Weights of a small mixture-of-experts language model, trained from scratch on English Wikipedia: 62.9M parameters, 4 picks a token.
Below are experts of layer 4 (counted from 0) of a mixture-of-experts language model. Rows are named router (the router's row for the expert), up (a neuron's input weights, with its number) and show model dimensions 0-255. Each number is 200 + 30 x the weight over its row's rms, rounded and kept within 0 to 999.
Before each expert's rows: a language model's description of what the expert responds to. This comes from a sample of Wikipedia text that the model never trained on.

# expert 23
Prepositions after verbs. Prepositions following a verb or participle, especially in, as, by, for, from, into, as in "fired as", "created in", "brought into".
router,216,206,196,221,202,233,158,158,172,205,221,207,145,221,160,191,172,226,207,220,231,178,205,232,197,186,164,182,193,251,154,208,202,148,180,197,230,207,155,214,237,206,173,247,166,243,199,228,261,223,189,208,227,205,180,246,239,196,182,164,240,145,197,254,205,201,225,196,187,232,241,208,178,192,146,203,196,168,141,255,243,222,191,204,250,181,259,162,205,178,187,168,210,241,244,206,202,187,213,227,199,172,170,196,237,183,139,224,208,238,184,174,206,157,239,204,212,181,207,213,142,192,127,241,213,219,211,216,206,296,126,194,236,184,170,188,188,168,206,183,206,175,188,155,182,226,235,181,186,182,246,214,171,233,170,180,181,234,187,216,150,206,263,238,205,262,206,249,227,174,198,224,222,185,211,188,190,198,196,180,209,189,198,227,197,214,200,175,182,151,180,205,147,203,201,192,168,250,230,224,203,249,166,243,250,166,199,255,182,166,219,202,240,239,230,255,233,146,164,176,200,240,195,243,211,195,153,169,165,181,174,151,170,175,211,221,231,234,183,201,155,186,196,164,248,223,184,178,190,200,240,228,182,205,176,241
up0,217,202,214,234,200,207,173,219,184,209,209,209,189,189,149,164,159,213,157,208,231,216,181,208,208,230,248,147,226,199,169,221,205,169,145,211,196,161,223,155,229,206,238,187,175,218,204,232,220,185,178,201,192,146,203,185,194,191,216,169,212,224,222,232,217,189,195,123,211,272,221,170,174,197,211,192,202,192,218,205,214,199,219,141,166,213,205,194,241,248,126,201,191,246,181,196,194,184,211,207,194,174,185,221,204,286,218,219,154,184,213,187,261,140,217,152,210,222,192,223,219,181,205,196,251,208,228,196,246,179,216,188,187,227,162,209,161,225,170,266,254,170,241,198,230,212,277,193,188,143,157,176,207,218,237,209,206,198,240,265,168,202,231,166,213,219,206,122,248,246,250,238,234,216,199,155,164,189,242,208,217,207,190,230,207,183,153,223,190,173,237,190,228,210,217,217,221,229,211,234,293,215,208,212,203,163,164,206,216,211,228,252,256,130,164,191,143,161,208,247,154,235,198,168,178,177,200,143,196,232,177,226,176,173,169,162,214,215,179,184,192,191,201,189,157,187,162,233,166,204,210,191,216,185,199,219
up1,189,240,179,169,164,220,246,160,243,244,247,192,202,171,200,137,243,173,197,237,177,168,158,188,197,180,192,191,221,172,151,187,279,202,254,214,189,196,230,202,189,252,133,158,240,216,196,203,192,227,201,204,256,167,199,168,237,167,213,219,214,227,232,169,153,258,179,177,240,208,217,178,227,189,170,174,185,145,201,158,169,213,230,214,212,247,192,211,221,215,214,231,181,128,212,268,198,150,180,220,141,140,174,198,150,184,169,227,206,236,166,197,227,190,230,225,184,219,191,164,193,194,210,208,181,184,209,187,253,150,191,237,179,205,162,188,163,231,130,185,189,198,236,201,209,219,241,174,259,228,169,214,162,189,214,157,213,229,172,193,189,204,186,193,231,184,180,212,150,198,242,197,178,235,235,207,195,162,215,138,233,154,212,223,187,199,169,195,185,183,168,182,127,170,233,215,176,187,204,168,189,227,196,128,213,194,164,173,196,255,218,207,223,203,189,234,214,242,253,204,201,175,185,177,205,179,212,249,192,193,264,164,198,198,149,194,195,167,163,190,196,204,166,203,184,187,199,224,247,191,149,137,227,220,218,181
up2,186,226,233,162,178,169,199,266,200,108,215,192,245,172,159,224,178,199,169,219,205,207,193,179,190,179,166,221,141,203,191,235,175,187,151,206,181,178,215,209,173,190,215,180,301,215,219,200,242,247,246,130,149,207,149,186,191,209,204,163,190,214,220,259,251,183,218,200,246,181,154,235,205,195,180,203,191,159,213,245,229,193,151,264,194,209,173,243,186,160,208,185,261,218,196,140,174,230,206,205,216,211,275,225,218,204,191,204,155,210,197,209,242,195,201,165,203,190,189,166,182,212,203,209,215,179,156,188,223,188,195,236,202,210,222,194,231,189,216,207,208,188,166,201,253,168,211,132,198,229,187,170,173,211,200,192,178,203,192,217,216,166,206,210,179,194,262,194,139,211,184,223,196,238,215,142,226,189,165,168,186,208,177,188,184,214,215,161,221,214,259,202,227,232,187,172,199,67,147,163,198,191,192,213,207,176,214,144,185,181,144,223,192,162,195,196,204,154,235,217,233,266,236,194,232,194,200,212,207,166,263,202,192,201,224,209,232,253,198,195,203,206,223,199,194,218,212,214,171,205,242,206,202,259,186,178

# expert 43
Units after numbers. Units and counters right after numerals, such as %, km, million, billion, centimeters, lengths, points, people, often in tables and statistics.
router,227,152,220,186,206,204,188,175,219,203,148,256,235,185,197,215,187,248,189,157,154,196,212,176,206,173,177,225,230,146,229,231,173,142,192,230,203,179,180,193,212,203,233,211,176,220,219,207,233,174,192,170,235,152,221,191,223,182,217,246,197,230,222,192,169,212,205,156,200,227,205,233,170,215,264,242,163,207,170,171,218,185,187,233,171,199,214,139,243,202,275,186,202,229,225,201,265,234,233,219,212,179,196,212,220,190,244,239,190,236,199,131,207,186,186,202,199,215,191,217,160,211,192,206,188,202,234,236,265,165,197,204,225,174,219,247,180,199,175,157,259,213,189,179,227,168,193,239,201,184,241,230,213,155,198,244,244,201,167,206,143,177,202,199,173,170,194,200,183,242,215,162,184,202,231,191,147,209,200,191,258,224,225,221,179,287,165,200,172,221,245,242,155,202,165,159,191,199,204,229,157,219,188,261,163,191,164,252,180,232,252,178,183,148,239,142,207,252,186,173,196,237,240,192,151,262,166,251,238,258,239,201,179,211,222,196,202,190,257,214,217,223,227,167,167,191,208,232,199,234,173,180,211,159,197,191
up0,190,219,188,193,169,181,213,172,171,150,164,234,180,252,237,176,202,202,210,178,197,208,220,188,241,167,158,174,200,188,266,175,221,194,177,214,218,192,177,173,246,207,165,147,196,226,193,203,205,166,210,171,214,179,238,179,174,227,175,243,178,175,209,168,277,213,225,180,219,197,220,233,199,214,258,221,177,201,198,175,195,232,197,161,194,202,175,191,212,191,234,221,205,236,246,216,250,233,178,244,222,240,229,180,209,189,203,213,236,259,218,214,215,220,128,175,178,196,255,173,165,206,186,130,180,204,218,179,209,222,208,182,185,180,220,227,240,215,192,176,224,172,251,143,198,256,212,255,210,245,187,213,169,174,203,246,156,193,235,187,206,264,223,163,210,178,171,148,244,202,236,171,205,192,219,223,168,241,212,171,208,205,192,171,205,194,179,183,170,208,170,193,201,184,131,202,206,221,179,253,188,218,186,219,183,161,199,216,168,236,159,181,151,179,226,165,215,182,259,177,213,234,218,154,140,169,119,221,237,126,225,187,175,229,227,148,129,194,263,217,191,166,156,193,197,215,184,222,216,212,278,208,200,213,232,149
up1,195,180,249,264,212,182,155,145,236,244,171,208,162,189,231,209,258,214,226,195,154,173,255,188,209,178,168,184,236,183,152,188,210,146,206,190,172,255,247,223,215,227,191,163,198,227,183,238,212,197,157,155,134,201,192,228,243,237,260,170,261,176,227,159,166,232,191,196,254,193,250,218,247,227,161,208,178,161,185,206,171,156,233,177,146,199,189,170,206,213,207,229,211,244,253,154,197,201,159,184,207,238,198,225,221,197,262,227,211,213,257,199,215,186,209,235,233,201,198,231,220,199,180,191,232,187,264,217,194,250,174,197,210,230,222,217,196,205,187,219,222,159,185,190,209,163,215,256,216,208,249,198,214,224,188,183,220,192,192,193,200,177,216,212,199,200,200,185,245,232,210,206,191,200,197,176,154,152,172,196,208,187,190,209,215,165,252,209,192,173,185,179,212,175,245,185,143,249,212,138,236,206,223,205,184,250,174,209,223,218,216,254,201,195,182,187,228,224,250,225,171,199,267,159,242,198,218,195,264,177,168,246,239,176,137,174,164,224,168,210,231,169,167,193,254,196,224,202,196,187,152,128,201,235,204,192
up2,252,210,254,171,201,143,191,238,210,212,192,218,172,224,164,231,198,208,153,193,176,180,220,222,190,189,253,271,147,181,224,122,175,164,219,170,184,171,220,269,225,236,250,200,172,260,195,207,172,175,155,209,245,155,234,247,204,245,246,204,220,181,208,174,226,221,203,210,184,174,209,212,176,214,243,219,219,178,202,191,208,206,204,217,152,226,224,220,158,184,192,211,168,144,142,176,274,217,186,220,211,227,208,214,178,193,190,167,170,229,174,158,218,216,210,196,152,176,199,207,219,161,163,179,227,207,212,190,227,208,185,261,221,197,202,217,211,202,142,192,178,182,163,151,196,112,179,230,191,231,191,245,190,198,184,233,224,192,133,164,160,203,226,204,209,227,232,238,219,183,256,179,224,225,187,240,164,154,187,174,214,224,184,185,192,217,167,180,196,204,178,163,156,212,135,181,207,192,200,225,240,244,171,204,218,247,250,163,213,170,266,158,232,149,190,208,176,236,175,212,212,257,212,188,158,253,177,239,160,171,199,206,131,218,216,185,212,199,192,206,204,206,206,189,194,186,205,249,222,186,223,158,190,238,233,199

# expert 47
Mid-clause function words. Pronouns, adverbs and connectives inside clauses after commas or verbs, such as that, it, he, not, also, instead.
router,156,185,205,161,170,199,250,218,199,173,164,164,227,205,204,252,192,146,223,195,230,173,236,197,160,152,230,211,216,187,257,155,189,161,196,167,168,194,182,223,194,194,204,200,224,216,198,188,182,228,189,222,218,246,258,253,221,220,177,221,264,177,226,218,165,211,163,188,234,194,169,214,154,214,175,200,180,216,209,237,178,171,160,194,167,195,197,215,176,175,244,214,241,209,224,239,169,262,206,205,248,151,202,163,134,189,226,235,248,225,207,178,197,149,236,196,184,207,233,213,196,198,220,240,233,200,157,149,228,179,175,222,232,187,165,182,168,227,189,189,167,214,221,124,214,212,203,184,226,206,170,177,208,144,207,220,237,215,143,149,204,208,155,229,230,194,222,210,209,170,217,203,267,222,161,176,228,201,216,153,177,187,128,200,194,221,220,201,142,206,188,183,194,224,251,211,129,197,199,144,176,220,232,178,182,206,188,204,239,192,236,180,227,203,210,213,228,228,201,137,173,215,166,182,235,251,115,247,184,193,188,148,154,220,176,177,196,256,193,220,140,196,224,194,247,209,214,141,219,214,199,193,172,233,234,224
up1,232,219,196,149,215,212,228,165,169,225,165,188,215,217,248,214,210,154,242,203,172,228,159,232,142,238,260,246,189,188,197,192,246,179,174,155,180,215,98,172,135,171,231,205,195,206,239,190,187,204,174,215,193,254,208,193,166,196,214,210,173,222,225,206,187,221,174,252,195,166,214,253,219,214,152,174,193,215,177,221,195,156,242,207,163,239,222,169,219,182,176,265,231,242,186,238,238,189,175,186,205,180,202,155,187,243,231,234,202,214,148,156,219,223,230,220,219,124,242,172,229,266,202,198,157,212,249,199,213,191,222,195,242,181,166,175,189,199,257,217,158,161,190,180,194,242,231,242,210,222,218,155,213,186,188,237,215,191,156,244,204,224,213,225,154,177,144,150,213,193,199,178,185,212,209,222,220,210,179,235,210,222,189,194,151,171,210,168,191,192,145,164,173,171,279,197,195,176,194,250,241,171,195,202,184,212,243,192,233,173,141,166,229,172,195,203,178,227,176,250,199,205,189,151,204,222,153,227,225,197,190,173,192,228,184,153,221,169,220,239,160,160,224,209,195,203,210,204,250,213,150,199,207,163,202,183
up2,203,178,190,186,196,208,155,216,237,168,185,176,227,193,181,200,216,244,223,166,246,200,217,203,224,185,228,178,216,177,170,185,227,232,192,217,192,186,224,189,210,200,231,221,202,170,140,258,217,216,164,172,228,199,192,209,256,187,175,183,145,247,200,196,185,196,247,175,206,229,161,188,272,227,166,248,183,198,204,275,173,180,155,208,172,145,223,244,254,228,204,204,197,217,233,181,198,177,210,191,184,223,139,216,226,235,237,220,213,239,207,188,189,222,198,233,115,204,150,230,198,200,164,141,166,189,181,218,237,156,235,175,238,195,178,163,135,194,239,181,174,209,180,182,190,181,207,228,174,203,164,220,170,234,261,200,259,201,159,220,228,196,200,213,148,190,259,244,175,267,210,210,159,186,234,182,218,249,140,155,261,205,172,201,121,217,170,201,191,182,222,188,223,222,198,208,203,206,221,241,224,270,208,234,195,145,154,170,153,194,225,189,169,186,203,201,254,229,203,173,221,208,159,198,207,210,217,154,247,220,170,234,210,245,180,141,199,192,148,176,166,189,199,199,215,178,206,247,191,238,193,177,210,188,219,171
up3,135,190,190,202,197,169,184,219,209,191,153,218,209,211,168,201,142,204,191,181,223,197,138,207,155,186,229,205,181,261,205,217,162,203,167,177,187,185,200,211,241,195,265,169,123,242,170,203,175,209,183,193,221,169,212,217,248,244,149,229,215,214,129,236,180,181,147,252,186,201,138,195,162,233,174,157,207,198,175,214,164,190,126,221,232,242,191,210,223,123,203,153,203,195,228,207,171,231,202,202,231,247,214,191,167,241,191,232,254,210,174,194,141,223,221,215,194,194,213,253,166,221,204,236,231,215,170,166,194,200,163,231,163,208,194,155,246,168,190,145,159,215,193,193,194,201,167,172,230,158,192,186,208,200,157,200,208,196,254,209,249,199,243,159,201,215,216,264,201,206,161,272,257,252,212,204,229,168,197,179,144,228,237,175,237,209,175,213,213,195,192,205,174,227,198,205,225,147,141,238,214,228,230,213,183,196,168,168,197,206,180,198,168,198,220,174,185,228,184,197,145,227,187,216,174,148,253,164,198,204,215,185,209,172,181,203,225,207,182,256,180,240,169,174,194,218,179,204,153,248,194,190,151,194,183,193

# expert 63
Place adjectives and colons. Colons after infobox labels and place words before a name, such as United States, North Carolina, South, Atlantic, plus past and top.
router,136,170,220,150,229,165,199,222,234,148,192,209,211,210,209,245,216,186,199,196,165,197,198,201,204,229,200,195,217,198,233,221,204,212,219,214,163,150,203,253,219,223,165,254,200,155,213,193,169,235,220,253,228,263,189,171,171,192,201,226,216,220,213,189,281,204,186,152,228,173,190,187,247,120,165,183,219,181,162,193,166,218,185,225,160,243,201,261,221,193,207,201,199,164,173,208,205,169,204,169,180,257,180,236,207,165,206,227,121,206,198,257,194,186,191,185,202,173,215,234,226,183,191,165,158,203,194,222,194,147,206,197,199,216,241,180,254,231,252,183,179,214,228,246,237,166,195,189,210,253,198,202,217,169,223,212,209,218,213,187,159,199,142,229,205,188,160,233,201,193,157,206,163,199,132,217,220,208,213,247,186,256,203,247,216,152,212,257,206,190,192,208,253,187,224,164,263,172,193,176,139,207,190,245,202,227,201,182,171,164,200,248,194,253,169,222,175,171,235,180,166,184,232,184,220,165,201,141,194,165,188,197,258,147,235,223,159,211,199,242,191,199,161,185,206,227,228,189,241,259,193,184,246,234,172,236
up0,178,166,205,213,216,200,217,183,204,190,143,213,230,202,169,201,206,183,192,184,248,212,176,255,235,172,152,204,210,157,202,216,172,194,201,235,155,160,189,177,193,245,212,187,191,202,236,219,199,144,203,264,235,184,171,200,215,161,184,223,144,226,190,175,156,228,219,163,203,215,141,189,174,184,184,205,213,225,233,195,181,208,214,200,169,186,166,182,220,228,154,241,186,156,220,202,194,240,208,203,187,230,177,167,277,225,203,247,175,159,180,173,209,211,133,168,226,156,191,227,174,198,200,159,153,203,161,235,177,209,194,202,216,186,192,236,208,257,178,224,267,239,199,271,164,200,209,251,205,197,168,215,186,197,213,176,211,243,217,171,211,180,141,112,154,175,176,198,226,233,194,217,172,229,165,172,238,207,199,210,188,225,219,246,215,189,238,216,246,239,221,171,152,266,186,199,224,151,215,209,201,204,221,244,241,179,209,164,193,188,257,216,278,240,131,225,190,165,199,203,202,219,164,207,189,274,246,172,160,203,173,222,196,189,176,220,166,163,229,221,159,182,203,220,240,254,194,210,205,190,236,259,216,197,200,247
up1,206,178,209,256,193,203,191,175,192,186,179,200,165,172,214,173,193,200,210,223,197,173,218,215,207,217,237,217,172,196,154,196,199,166,247,218,172,258,204,211,153,204,221,204,146,209,183,221,201,175,142,181,179,200,216,167,235,167,213,230,191,195,204,211,226,238,224,172,141,173,213,263,226,172,189,196,232,184,162,200,155,218,150,224,173,170,212,191,187,143,213,219,264,164,197,231,217,205,195,233,210,188,264,255,231,198,173,221,180,215,197,177,196,171,151,174,141,193,157,154,170,198,170,186,174,187,229,124,198,186,157,202,243,175,246,135,204,146,222,222,208,215,238,208,211,160,176,183,182,208,212,176,207,190,172,238,161,210,206,227,188,213,221,184,162,177,176,139,229,190,273,198,199,198,196,191,211,216,211,234,248,213,211,231,136,164,166,237,141,195,233,271,220,160,214,193,173,155,230,188,174,218,207,149,207,239,185,200,192,179,225,203,250,233,258,154,218,191,219,236,166,189,219,208,181,287,220,237,253,203,191,171,251,204,225,218,146,216,147,225,238,152,176,253,217,163,215,183,207,192,241,188,198,157,174,215
up2,177,191,156,209,204,174,238,189,235,145,207,159,168,169,228,203,234,210,192,161,229,148,143,144,201,216,175,178,190,212,204,174,189,191,182,177,219,240,174,224,234,216,220,232,143,262,201,201,185,189,173,214,229,162,169,186,245,235,168,230,150,200,196,219,138,202,259,214,193,221,185,243,257,222,176,196,168,227,182,228,216,232,234,190,175,192,207,169,157,194,157,199,217,156,226,254,194,225,239,192,189,242,265,222,221,181,175,222,195,189,249,192,238,227,193,201,178,173,236,175,204,236,163,230,153,204,191,177,201,171,212,173,175,229,201,208,208,141,186,204,157,181,225,232,194,178,152,201,220,170,135,128,181,182,198,187,183,252,231,196,202,232,199,147,207,182,187,235,190,249,191,196,187,268,181,243,196,232,176,191,241,237,219,241,214,193,225,215,231,194,128,153,192,229,195,248,143,194,222,214,188,223,217,136,239,170,245,199,206,231,157,181,237,171,203,158,171,234,237,188,215,248,201,201,214,190,237,234,222,242,183,179,187,233,167,209,178,175,217,240,186,218,192,185,228,252,217,159,198,139,185,247,196,240,156,185

# expert 32
Mid-word pieces after fragments. Word-interior pieces after a short initial fragment, such as wh-ist-ling, ar-ist-ocrat, gl-ist-ening, plus sc-, dis- and the prepositions of and in.
router,148,155,271,196,238,240,230,179,180,184,203,199,232,229,236,213,219,245,173,154,170,229,232,161,239,197,186,188,197,226,195,206,170,206,217,155,148,205,224,194,242,185,167,187,210,189,281,155,150,220,213,209,255,210,215,185,186,223,218,220,234,223,231,243,220,141,179,192,214,171,239,217,268,190,205,231,163,210,244,172,247,203,188,223,173,201,204,195,202,236,146,219,118,211,183,189,159,233,167,179,178,182,207,180,248,217,215,215,156,193,221,189,212,217,224,232,193,196,168,223,155,218,221,148,163,224,197,207,256,193,228,146,207,202,246,232,221,190,229,194,193,187,149,135,222,257,176,163,161,199,138,241,163,211,175,170,213,171,194,197,153,242,209,227,173,190,167,206,244,229,209,244,195,175,171,181,188,201,254,202,216,210,155,228,166,214,224,223,185,165,170,198,185,230,196,209,239,231,177,253,221,208,195,221,271,193,200,232,237,227,180,267,159,200,183,201,189,207,220,157,221,150,165,174,201,171,249,208,142,204,163,163,197,173,169,202,193,195,253,173,229,195,201,258,204,198,207,210,205,193,253,187,212,239,215,196
up0,173,204,150,230,146,179,223,181,176,192,240,239,180,144,173,218,205,226,227,204,165,172,196,177,222,160,258,158,159,191,216,175,190,237,161,206,204,205,187,204,207,209,210,197,170,162,229,222,169,145,172,215,235,214,212,286,192,211,247,205,183,217,178,223,182,227,133,216,255,259,188,239,244,182,204,180,190,220,159,154,197,226,191,181,184,139,176,216,213,220,178,217,217,159,175,178,207,153,202,197,135,185,169,211,199,143,202,234,209,156,249,196,243,230,253,190,214,207,185,209,149,208,233,188,205,215,247,216,205,178,128,188,213,246,147,274,168,183,178,212,201,222,192,169,229,226,253,214,165,237,181,175,189,192,166,202,182,197,152,174,193,176,196,223,209,145,221,218,222,154,205,188,182,162,221,183,242,234,253,185,226,131,206,191,193,184,167,234,184,188,238,252,176,197,179,154,200,213,216,191,210,250,169,191,179,197,211,206,179,162,196,201,240,184,166,193,191,165,199,183,191,140,196,153,127,212,223,203,247,270,151,180,178,193,208,173,167,185,202,200,181,215,218,189,235,231,197,147,191,216,188,241,170,212,262,176
up1,182,251,216,211,259,210,230,214,242,188,268,214,164,169,231,219,195,201,248,171,199,157,172,214,193,255,240,229,159,237,175,207,206,195,214,147,226,180,137,218,202,163,194,172,238,205,169,181,179,164,145,221,179,188,194,230,186,222,189,246,251,245,220,205,229,138,148,188,226,184,201,187,192,265,267,228,190,131,191,230,227,193,174,188,231,216,203,216,178,201,218,230,237,214,210,150,174,205,251,215,214,248,193,188,231,192,172,172,175,172,189,179,174,155,165,144,190,266,167,228,213,203,218,195,193,177,224,227,228,159,205,215,217,203,233,249,197,231,207,207,147,207,207,166,215,202,268,195,230,212,167,189,191,176,166,196,203,190,220,239,177,197,164,194,203,199,191,209,226,240,143,211,145,238,237,254,205,214,194,185,175,230,152,179,187,194,178,204,206,207,236,245,157,159,236,240,214,163,240,164,187,186,217,204,247,178,238,237,219,180,167,173,165,207,179,192,227,139,257,221,189,185,183,184,216,219,226,189,174,189,178,200,215,170,193,171,268,206,218,135,182,189,267,221,220,112,233,217,192,240,224,200,191,216,217,211
up2,183,179,197,209,169,226,185,208,176,193,188,206,238,197,242,231,167,182,232,217,187,199,170,213,204,236,203,252,209,181,156,164,234,167,244,200,164,232,201,185,160,193,139,191,221,240,256,206,208,218,174,199,192,213,194,224,228,219,203,202,183,231,184,230,175,174,219,177,247,163,254,196,226,140,177,180,228,202,226,175,208,225,214,233,199,214,231,175,165,176,151,211,119,171,194,205,159,183,154,280,218,158,179,172,228,234,208,182,191,226,218,209,191,195,221,206,159,236,183,199,156,196,179,169,268,194,155,188,209,300,188,156,229,183,240,222,206,209,226,166,220,136,179,221,172,245,206,174,163,160,206,185,173,200,203,224,109,255,212,183,175,219,218,214,192,222,140,177,284,201,230,116,222,137,149,190,246,232,230,273,205,209,185,218,200,171,205,196,172,185,200,147,183,227,172,208,237,206,224,176,220,193,195,197,218,169,209,184,239,240,189,211,199,203,203,222,239,156,233,191,217,161,192,198,181,169,159,220,211,181,202,177,184,235,183,231,229,237,228,189,238,166,224,229,223,180,214,190,197,207,255,203,154,203,229,240

# expert 49
The preposition of. Mostly of, especially in "As of 2013" and "member of"; also word-initial pieces of capitalized table headings, like T-ier and Ser-ial.
router,234,244,180,162,184,235,205,152,236,208,244,199,215,207,252,210,212,244,223,269,151,200,137,189,219,188,237,163,182,218,235,203,189,201,165,159,184,205,190,195,249,178,200,144,191,178,197,159,230,137,218,133,215,228,187,157,191,203,193,262,227,221,158,194,176,158,153,235,177,208,259,242,235,218,221,181,214,178,184,137,231,204,230,237,168,204,164,197,256,189,159,176,195,200,197,198,186,230,184,184,162,230,219,178,199,180,223,173,185,251,229,213,155,215,200,205,166,246,225,236,168,143,189,210,178,181,234,188,230,150,196,165,169,184,204,200,198,211,210,168,202,161,178,186,178,194,206,214,254,203,190,235,187,169,239,216,179,244,214,258,186,188,201,202,141,258,219,226,235,243,136,214,169,171,175,211,234,182,156,201,190,194,178,214,201,172,206,200,235,181,173,170,214,216,189,183,201,240,159,211,237,196,213,216,203,217,209,222,160,228,192,216,211,162,163,231,196,230,220,246,171,191,264,184,161,171,210,267,240,143,197,220,226,174,217,232,234,213,182,196,246,246,112,210,197,229,198,209,214,183,258,141,218,205,212,166
up1,177,287,256,177,197,241,219,144,227,242,224,213,205,196,203,142,179,163,171,218,178,210,222,220,189,145,184,172,184,183,163,172,226,178,194,238,191,189,216,215,166,203,184,160,238,239,187,213,217,157,224,202,204,165,161,164,208,248,160,232,144,221,229,195,175,232,176,181,235,216,213,224,210,189,226,189,210,197,147,175,257,202,276,235,207,206,148,254,223,219,208,221,233,182,170,209,216,167,181,171,184,190,159,178,194,176,186,179,178,204,208,190,221,166,261,191,235,178,217,208,230,223,233,221,163,177,209,211,185,208,173,221,178,202,193,191,148,188,177,144,239,158,234,217,236,164,192,172,193,255,275,251,199,218,196,196,205,239,212,180,151,185,192,191,217,208,237,194,218,199,198,221,164,157,247,215,219,219,238,154,205,233,189,168,222,172,224,119,179,200,172,275,218,199,195,177,205,209,257,191,235,174,230,161,162,165,278,225,221,260,230,153,209,196,217,167,191,211,176,183,223,217,216,161,211,162,241,168,237,202,219,157,207,226,269,177,218,181,174,217,227,204,167,257,203,227,217,202,169,202,217,161,226,244,191,219
up2,174,208,220,249,210,182,213,209,205,215,183,177,244,168,164,253,243,212,234,270,178,214,195,244,177,202,173,242,221,194,194,184,194,166,202,288,230,145,219,214,192,209,198,203,216,203,206,174,158,189,184,180,141,164,175,155,205,264,269,184,165,193,222,182,154,142,199,181,129,249,216,175,230,210,208,223,201,161,176,175,263,182,222,157,207,219,221,206,168,205,250,187,157,154,196,174,188,223,234,215,235,236,142,226,230,114,182,216,175,197,187,225,233,184,216,167,181,170,194,220,218,258,226,204,214,183,210,184,175,231,212,200,186,150,203,198,189,247,202,175,165,235,218,200,175,231,212,187,196,202,249,197,246,197,232,245,236,194,199,286,228,252,210,163,188,233,215,201,226,162,218,184,226,224,158,205,231,187,172,204,201,202,249,224,187,218,231,228,212,209,176,133,164,211,180,233,159,208,186,154,218,190,223,221,249,180,217,229,233,219,222,191,233,173,224,181,238,220,250,243,197,233,200,247,185,197,146,155,209,249,161,194,206,161,226,184,198,194,177,207,178,199,217,159,149,189,211,202,181,144,233,210,184,219,254,189
up3,172,227,179,203,201,245,181,147,126,227,226,219,223,236,207,216,191,224,232,190,176,224,188,243,163,163,212,194,208,242,176,231,160,218,203,208,161,160,230,215,208,207,140,160,205,215,169,291,249,218,185,160,214,215,213,164,175,188,205,204,219,173,246,180,252,175,220,197,262,209,188,185,247,160,186,163,246,206,236,163,254,181,211,148,178,156,188,132,219,225,199,218,153,204,199,255,167,203,178,158,193,206,194,206,245,197,151,192,241,227,165,199,214,196,173,169,173,205,197,225,170,169,170,177,198,197,244,196,170,177,187,222,229,253,189,197,219,234,192,179,162,212,170,208,212,214,229,220,177,243,166,223,187,160,168,139,179,193,242,199,206,201,208,201,224,180,157,208,204,169,162,142,133,191,203,246,200,224,213,166,191,194,264,157,205,178,168,240,153,176,186,201,236,160,233,236,218,183,276,163,221,236,201,230,245,221,178,190,179,174,203,252,216,183,233,218,228,250,238,200,221,228,187,187,177,231,192,248,196,144,213,205,221,199,244,231,209,243,187,178,231,180,201,183,233,229,226,264,204,199,229,222,233,205,214,141

# expert 42
Months and section headings. Month names in dates, such as October 20 and In early October 2010, and the == markers closing wiki section headings.
router,226,199,232,187,152,217,192,174,175,158,187,264,193,245,228,214,258,242,166,156,216,177,201,188,200,219,225,208,237,243,221,214,183,193,166,191,199,211,213,225,233,202,176,206,193,181,203,175,181,213,218,154,210,244,224,217,218,210,216,237,143,204,188,229,268,203,166,232,232,181,232,255,172,145,185,207,146,179,223,205,190,221,175,252,239,274,210,181,192,198,208,183,236,206,201,249,173,199,176,251,219,218,164,260,185,204,164,207,190,226,160,215,225,187,197,240,171,206,193,192,263,259,180,227,208,203,202,200,230,205,241,220,155,160,215,186,252,219,236,186,258,177,198,222,211,214,178,238,235,228,234,207,160,247,238,246,214,197,206,143,226,208,209,199,204,175,192,162,175,188,209,207,201,187,195,211,162,162,219,250,232,278,165,160,213,196,255,230,181,167,218,189,251,250,220,152,228,231,245,192,164,200,269,209,253,248,200,192,216,198,163,210,260,265,199,179,189,204,170,188,212,244,225,241,223,212,159,224,166,180,214,171,220,186,206,235,211,240,181,237,205,207,242,145,142,194,211,206,176,155,209,155,222,220,187,220
up1,184,253,211,199,209,230,202,271,196,241,168,206,204,200,174,220,149,224,265,189,199,225,172,194,155,141,193,224,216,147,168,171,213,162,177,215,180,188,158,159,212,204,197,230,223,205,233,209,224,197,164,205,191,220,203,231,262,159,206,196,219,155,205,199,184,238,238,166,161,202,198,146,251,153,222,212,195,200,188,204,244,243,199,232,169,212,175,184,169,203,182,199,192,205,208,249,203,173,141,176,170,160,152,238,198,209,212,224,206,215,211,223,203,165,169,215,178,253,187,148,252,187,186,172,190,248,231,192,131,160,224,229,187,236,230,233,210,202,242,246,214,182,206,171,244,217,147,191,210,232,236,199,214,259,191,182,218,239,207,184,168,184,226,219,222,236,234,192,166,184,179,182,214,256,210,199,236,216,185,157,222,177,209,190,230,180,185,194,165,211,211,248,170,227,248,256,253,155,199,232,250,170,218,174,200,133,145,221,237,245,230,197,172,192,247,175,216,215,260,214,193,194,174,180,178,169,259,177,178,142,171,199,184,230,203,195,252,203,194,239,207,194,205,241,220,217,206,205,202,268,242,209,124,175,245,216
up2,218,175,215,153,143,273,257,174,223,204,177,226,224,169,168,246,203,214,219,169,222,293,199,198,211,225,131,219,168,190,216,195,223,199,223,232,249,193,188,173,169,241,228,234,192,149,149,187,185,202,219,155,207,147,248,196,207,209,150,254,205,152,217,249,199,174,181,197,213,212,207,232,247,197,248,234,137,160,232,210,209,182,198,216,171,180,233,182,231,206,179,215,268,151,205,201,237,184,202,247,202,172,235,242,231,219,177,231,205,205,210,202,161,200,186,199,222,192,169,215,194,237,193,170,213,230,199,219,221,177,224,146,185,176,253,169,218,210,173,183,182,203,208,231,163,227,238,177,175,198,257,212,234,192,275,197,244,228,212,183,202,183,189,184,183,234,249,189,229,182,249,165,188,190,215,177,202,190,183,229,225,205,220,220,212,214,178,126,207,170,251,166,196,178,192,237,170,216,168,181,195,198,163,226,224,183,245,151,205,232,226,146,207,187,209,222,190,200,182,170,225,163,190,236,223,178,165,215,134,201,220,240,188,165,215,179,232,200,150,157,167,236,228,224,219,162,272,193,200,238,217,173,263,180,172,165
up3,227,208,253,229,210,198,193,159,203,180,213,228,189,222,226,206,254,223,227,200,200,243,204,235,172,174,163,166,216,234,190,232,232,197,211,204,165,291,259,176,102,197,232,236,189,203,223,251,165,220,197,167,226,192,213,204,218,159,228,226,122,177,220,208,225,179,234,219,208,282,221,222,185,208,206,196,208,220,181,227,224,238,222,162,212,244,182,153,200,168,228,218,198,233,209,173,181,212,225,244,180,155,172,221,195,254,177,208,197,175,187,212,204,214,173,240,207,228,203,202,167,172,212,222,191,213,217,184,222,231,210,203,143,245,175,172,251,273,197,174,233,231,163,245,180,211,239,184,226,188,189,192,188,209,257,167,236,175,218,199,224,238,193,173,213,212,226,187,264,163,157,211,179,191,170,214,179,207,182,177,209,178,204,167,205,205,169,190,170,198,209,177,170,101,204,201,184,260,267,274,188,231,131,194,177,194,177,181,217,256,204,212,205,195,213,178,259,173,178,166,242,159,187,149,233,223,179,166,175,153,211,237,169,170,211,191,182,230,193,192,223,223,225,196,199,201,213,197,202,226,204,188,143,158,149,169